config = dict(
    balance_loss=0.00473,
    lr_router=0.00176,
    norm_eps=1e-05,
    parallel_block=False,
    beta1=0.95,
    grad_clip=2.0,
    schedule='wsd',
    decay_fraction=1.0,
)
Below are experts of layer 2 (counted from 0) of a mixture-of-experts language model. Rows are named router (the router's row for the expert), up (a neuron's input weights, with its number) and show model dimensions 0-127. Each number is 500 + 40 x the weight over its row's rms, rounded and kept within 0 to 999. Numbers have three digits each.
After each expert's rows: "gets" lists some tokens that make up at least twice as much of what it gets as of all text. This comes from a sample of Wikipedia text that the model never trained on. Tokens count by the router's weight.

# expert 7
router:499429547446544476494639466478505438493473464528436505560546470419464459522519525545498505486546501507464487479439522556482517453528549556437471529496523508458571479485478576457489457507524493498573576538499514429500480488507551532497462485515457514485510460486544520511504566500499491509541517469466468445375513499520548530541484445517500479471562593547481519509444494482486455553454
up0:412522447509525477540519455533544499461548437503556436511543446531460489522484548531492490413538533498492453452491482540459442465488406493512520520527564547422464500486502561450543466459493530534570580489462496562450495445548489502573493499499469458491524477453514477545499555482549508520514479537493477508542439515439575463493486469481433480480524379481530469492461480499553524545452
up1:537484485454475500525556507466492463565511455472528465490517474511597469475484471499480405517541536468484518525470499559477488535478415460615510491537469456530551470503546511422530583548573515498455572458440460543448462512501444452511538516465590456444513470516440553509505547493449492469542441485461526528493499515475480447561470490482498547501562459508533490484539437522511566459506
up2:557441528476540447534493515552510476512525463453536505442454426514530457550504508466487406460470519495391486570503516528467515530485512491503474555474451488528575456425528419472529482507489496523487528435514466549547584470454497536467480491519453519502537498503463403470601517460493463479525541529489540527548533530552512480467461443578491520451469502606518495466452473500492525500461
up3:528506478490484497499569508435405431496455419479463479503483523391521499511478468492493486432518501507440577446442520489535487433465467499433500541522483492529543472454510514544514469478502460480481526497474473483514491490477474463461396490414496541519592467461543492556466421532567472472474519458528498473474486476542478408495525536503453471544483576462453498569488502481529492538584
up4:526559473511489480436549495489460456408523495553582561531478564484532477457470541593500504448491406484523497489490521532487505543512481480489488543553490519452494454524508471526503494524509495439556529524479467626499553529547463451486541554439554475499503561517505437568526522530526510539506546498546428467585505476495498447515431524444513518610508450505465533505522497520499448462506
up5:492478453395463486418454531488436520443480520456485546516442455485478493518515483544552579486518438513550518511523445568543516475481470531596501509447458486566559521558544478516512541461495464567513440511483508451477528492546512436509488441482462505474519529470464549507494501564441528473493552525505437522522494498473481535433440483610455519453498441505478528521510520570503503474588
up6:579510515536544469467456540546392529536513447480492483525486444497495446502500449479510464496412483538450469554533537509505484547512432404494487513519481470505496441510464440514567516446498495468492513473445556507475433450500469489479523472404506460511537489559491555471548521473585482459495520514410584545550501557543484507524509494501488589521547505444460463500526504495481416450488
up7:584445505512482514472529485519439523496452474531473512485543540507476457472485560452496498479465510590472520487464502490505498464507500549487423509588484467492532502545476474466568495514471535513527414523449600513520516531430557451476455511533487541594555511530540436553524523434432503488498467493489457480515437468460497461499478443430541439411509506470436497564541547428472464485505
up8:471456525459483442489503526469461510441421527408528516556491502420535533492494449458477453528505432457518557464502546503526538547499451557468499439569522472461506567475546502466540528556483504432507460498514550471534509568465493510508423550534481466474463443435509449511503541500523458445488492466440613542488494560494530538499540430560551481524534519513544533487512521457426479461535
gets: "| ", "the ", "-", "K", "H", "T"

# expert 0
router:561475458454548405549485484465495484448509478561469489443468494536494458430542488439467493522497488455551521545521460532480551538445425504579484526513481526532458568467494542525524522552547529504428438490481562500445470473513451490463549516543509544489426525517504501552591473521601445484553491520509537501564481517534614474425464518495511485478475459524517459475503530445496491508520
up0:529483549504576467458453487569562566521529567501491548479531500480430567523519487508491540563537496478551532520531506469493476537481550462459479470464547502445514475525439486486601449515498465541442540476447450508435478448527525461528522468432483496544531500495495476538524507519432497529488569424563415519416488461480523489489485511467536523527438457433520405442500470560511452506497
up1:517555520569506484486485530495573446402454432410485562525480532520490526471533545551477513511435525494515527444532487557451511516486468510554503541502496446566532506473514522492501497436498461534484504486493507498454411484473504461476490503506483508552497483511614460482558562475449514517467454467498524470484508514565559460443526426583526463447599472504447478474566558444461482500467
up2:498521433601568535497510505483497491477537423453427505451455503544581509498427460457607464464439424557512552553456487442515456502543498526455475512439538489535434495452472490498536446476528518537508486589475479471563497550557519463462468497495515514510537523456468541493516469455536531482509508537518498534528474587453512522542474446484552492582507509468491569545507556502482508484478
up3:483516485506482513522485451472559497502523533445500533435440510563538539491454499425483483549515511568432522539463455513477515496489494419550534530508493466477480522523467500590526508489496598535476473518516484548579460476508502487439541561478538549439551536420522576458508496518492464508481513598412493400567508475466470470494461496398483527492462536426511498472469510507509538536474
up4:523469460487470543597530520482490511531508469491449574547490526510461529492440488545520499526455541573481448592526471535570489536507521462572501503473396429531498533477554558524507467553504487520506542487495530562493430465417523444465443521449557470532494506502419466488569528474471510551443460527518428499479527455455496510471574463554538432458505477471510510503527536543483487505552
up5:543478495526499528492380551506558565463461492514483560542500488433429480434501447446459546496455468495527546540512502453464542542503470478473386478588476561515492511526493523516549517466518462486503524495560491463442522444504563547557485522534508474565538513491496508557481481505478464482518536437533461505548542512580506441463428554503451497534424490467486513558549492476509470422498
up6:488499477531507540534554481471534413514492478511489475554460529451531509500407508401514530460513453509474474455504536481532475555545446549527502474530510510557430549462487487450486501462587525438597468463517558566534501454455472575538537523528481530506549467531462593544522505587506474489483534515477482493522505516496472479512584518420559445462496505495512546400478525547514473494509
up7:459494553471537516488594508420504501550452495527500473460527533583494511464470489530477447504518439472529521481480544469465498453587569482534570492483437475455486514462460453508485461527562543427557490481553522592446455526392521550464489539439531505490512576509457517517495516506505480545443464462446558438531491472452495496483479554499537520525542544503447462500553500464459535563533
up8:570500504554450595460479546549532518496584587484555538487525498483517551481488530482481479485473479504465563570515495568518402500518550489465473514491533513488537439516516513512554437492461426480476517473483513501518441455454465523497588499451497451533516540460446555507598420431458494475461564495489487467522452545510413480531514489525549530528497468519515454528420489515482486448502
gets: "was ", "is ", "a ", "and ", "as ", "it "

# expert 1
router:447472497449469455452432461462445561511435527505443384486401562543554482474500532478541509490405465499551460445554414471539494529481494452568527522505494445477502538519514462530522573490498494552480448518522511512470483510492518463528468454513425526557605508452522504533524487528461553508407458547519531546533557498431494487472511515493561506513507498495506495502524528520499556480486
up0:530467541530444516465506484476495493467522478505468462564457586408550484485531501520515590493473456463570456473564440487568450508520476481451550488522474395569479451585500463519565512527510526483480502510525493554492490542539497514508453513529458475455555595594498507499515479531534448485456482450507459535532451490477502505513516460556396493515487474546436466499459461542520484561498
up1:425463513527550474569489514557497453515508493444478541537493555432470570541488494471425461494481515558498507534515520497503581531460444469481534491518538436509539509473465508469584492495490471519430478461502489500541449495441453490429486524531560509473428461470532570518501472553509484548445538582531468534412496520486499429456542501481511525609538488415556485489495468522423525513498
up2:521491444503509477457495490495482508511490497525524560482466487506550467558461499484457507473479469596429544467504506560533487498489483508516453502492453443494559515547527488518516479446443537490520548482540476552481537447505484519460475535497458530486509414454411458521515537478501430464499547421528461519494457464504522488498438474587503522626527487491527478521467525672486543470430
up3:521490492496525496488473503406433526481417512459477477449508620512441528486495514497520453481447473576486473506487426468475450600526417496547488509500524578529460452466465453527540469536494472507536423454531439477501508489546514561442520499586469494505530492480525513535396493483484537492474544499506527496491457503417562517480541529487499525546479540497552448484564447523543514555487
up4:455542513523521412470486503475521499467461549434440514552488505549488564440469492541502486487510482434430552482534498533523516513436495513548439441557520500566512509572512497403492540500524467540447548499502577533467489538499456477485463488503441510554575485503532584511474524494455530519516520540591476527535488508481506526432481573428526511468485480479553517464551579477590449477530
up5:566479522464511524471518468459463504564555477478532457511465606555528508511495503484497481507381456466440476479532483441582502547513490518527464481462452428514545547548455479494551541517473492538480513524529458533464468553547472447440474451501482472555561481478562509555520456489538543501458516505564484525518406478508437523479466573471530474577507571453463427528458539499517511540495
up6:442467507505494452517538520501467490456511495499481540517471491526512513446453518507514532480468440483445509463537458495491483437507494460477406507461445483479489473544500490485500475503536516540507526517480479571461520502503455525568524538489514547519479504441472491496501514459566361469472544459559442484474430417493522552477472493526488552566555487460512509540465492696512425487481
up7:510487504523509507477534521434473496445490531486485478552497545494557524434497417496510478594550472505452504505514503479439471525535462470526450513414457537514454456527506510548538446499540488529417430516494503503494490481431432485562433540492543548555533491421494431470463483461505562436433513473526484450540519412510536467507429467490469511428570524490492466475502590512490520524569
up8:520423520492462481489497479574457541532466565457506527494567482548498483481428465544510541548489510532516528575556460507492443500562507477488367417494438500482504532552488464463518528481458434532497488592473479494469592501519505427506502582416523477536413510526469579518471486458511492561490511510469489506492524437501531479524461485502460514482460433476553538519457533504481450504499
gets: ", ", "of ", "in ", "for ", "and ", "to "

# expert 6
router:549557477565496525520524614580540540493570483468451545480528508538508553454462485449425451497571505523453491543542564488386525534525541577460530455437529520453464464440495383493490492493484502474464541498495468497530529502486469491482485514467579487498470494522516514447462483480487503483468538474537425585545442466551494448556483543514512540474496530483547461531487457495511512494502
up0:528462490488482512455473496505535515515520454522502525520503492498470595558537469562463473576495547616526459479539501503549550468479496510458529444514515542489484476508506468519469502531550487444428501467492469484535573470401519474485415498508563469473573552448458437477509485459511420509507452518438445509495489505513524424553446475471600573508524505526474471471506481475454483511395
up1:562523471484527466463518535496534523478435463513465546455402493504589475540538495469499436598555526455452534465519487512448524542496484580519527498485459438566571513504515463495451520458533549547511518552513527490454464463505490507540534540490484460470498402465438472494583476536487491416520500518536461600461502492491509539509553483468503474453512500489450498517418496599494523485455
up2:475458531493479358483531484456487565521509513505485483549486568499503528476470555493539451495490448477443467461489497555521486546502448444484520505538465516552461516526507423464510494457543570461527497443561500506454480491519518414543383466510458535481475531520465497494541496501520433537536483438540526509450528506433539462477547521443563515544550381463501448552527517524503482487454
up3:525458483437554517531383454507465443440474487484577483448479529516515470509533421520550514508436416459551536478512510520544512549542476471484405519503400412537510540546535574499473536520545509462565455492511501475465517515488499485448533565471465483511529455520494542489533483528432521463487443481525517479480478570505490557466545571536505490479492534507474538544449521531530555444462
up4:489549503551519490525522530505483511485538489516509497482553491542506474488527493609502487477522540507506410556436507439488511447368532525539545471587519490484513499528462457501518476557516518467446457479512523486486511423447610481496502585465504527512467485473549436571488488478540524511528439544589493483522512515507550562544496475483530491517523445414440482558476554571464486473528
up5:451490514434570467505507526461465529481542453543559462513491470519481573491485474557526536533478485517500494530498519399555461485465435584486514494542462483448488458490521473528575469438484513531463516553493500650487454524537497467499579467497583475494437492531477514538521552484481494546494474524556456439470493555555458491486440568448530516444508495489498557506523552557526475440484
up6:518474553478534449477448457450511457514505529477506472552531420519488601481506469465498452449518468531488559557504498482507497502506516416567482474617486478529504487512525422510597515515590534459497536505502528547519467454487428531547504442475495524466486468469494553525518493514537502471442528510544550469452425485496447508557526541533596424512492561463509478471539427461539512522470
up7:471456471513528538477494535485481513553575514436469566476542510482469515475496516529508544549533547520553477485469543497505465519587531511526522562493480578501545484519472537457461407525474432444498493471495494522549532484544485397488517470467487470469470464458528414528500557446540446593407566458518441496485462486501463456539471544436494516577529456498429522517502505517493423554506
up8:565469430548562505523506486546524546483483520580426532469485523552506505428471567484515501459543496546480505454458510457513544531557474532421538518495474481579520490515528483550526506572543591562506521474498448499446503474538512505450479450477482502510478467533532484457563479487541538502518564502489441549529449524468494435557527418434499552468533496520469579500499512406417470484469
gets: "- ", "\n", ": ", "(", "\n\n", "; "

# expert 3
router:424562583521494547478430510472528479471453526474574553509562479478508489577455529564598530468526475507549516477474519541534444576459490540532499453544509521473502448519564564538479506465537437492481546494541435529521504480481475526484490454514547410504481528508473489477518460522456486505419465463474507502523519497534443522491567525482416493555561519513440537485383504482531514469480
up0:450484547514464505518456487497447447475440518528553568462443507515525526543528475505505562488474532503549488477482586447495490532434486503509469462537507507467551449522468533540470512501545450522543554512495475505545555484519526490480486501467431499424548465374528525587589535508492484523477521502508496513437458512598460466491531505479430464494532463534526555524481452545479607432564
up1:502523503553558556515539503431522545512548573459488469488566442531486505465484598517493477499577507567508533497516512517435461457469437520493602506493502517486461496481515434503548544429451494441532487473469501584529429481516453427440544430484546390523448465466485537433505537455486451513475487513492499525550566550503493505466488472460534512525517533541475476509459524484562478519537
up2:467554468445573452412521568583451487536581463442505538509479517589472546456464490475513543433492496430586465473490516493507485496455506511519583521446502599557530527465494493496474583518527465490450545534490529592484489531531534543485555475499505495531464470444483539504545475546504479475523547514537496511495548515540494408482478532413475503531447470510468498472556499532507493518524
up3:499552524472485577513501523474487478487534468481540512459518458547561437436474443494451524535560521481539567470537480490535515499512394562536606494501565480501422504466528554423522507502449499485487438526542489482479506487512513502517555536488506480539476492540471477435497567529426471483534414417471515509508491530421471551468520484510496577543499466612512483542429519511473509525525
up4:527538530473534501524509547534495498501486557540524485514515525530559502467511483478500528543494530467569451561526494545505590521543549532542422493504529483528443473503488531507483517582565548555536529513560521511542576568494488498529509529483543524478495584517564569513512586475520525500548514501552525568565496559480513520481576552511492576498467433520524589444508499553509550453601
up5:538572475494478435568522592450472487495508444454500497468442546490521489562493469455557468550438513445460507561448516504490509586516450557548524494480490532518480479514563533476444484458494553525529512477551486502549452452564518463530413560488567562548533428546535528489500483570500444516499496534509537518560489529496563433452506572510510501504531498527560483481488470511535554427461
up6:526508548579514545552472518492493534477528502462502479492400548523548467550446477388497515467429522525520442590502524499476484492412489495474531515470445515463546473512470498502503486449504531530471477433547444501589503534505512506515506468460519482446525483433564539541455492491474541550461485457588518477562517531477517478450541514504539553451471482514441452598468501502552562445456
up7:449514514540513562501534496516501460467541538506519497496459533535550492531468510507570501438486494407510417530537478576403488516512531513409440514498501395551478447527507506528524535464418474532489467486551505477448543496578486541489462465555527483445512557490563497538525534521582483544535404464494526536569465456483513527531456453541501509491509462495564481429517480475549516518462
up8:518425525470479501523482465462497493528553518486563551432492524490573539510507401505460491402497572473465500486561509533484531551478490464521559410458512519517425489452496502561543449479490497505504467476496522582544485486450521517462531563456458499544522527529466503509474554500531453497498573553477527532577479573479502569472544488548513571494538435555574554513528452493489517472561
gets: "\n", "\n\n", ". ", "|", ".", "=="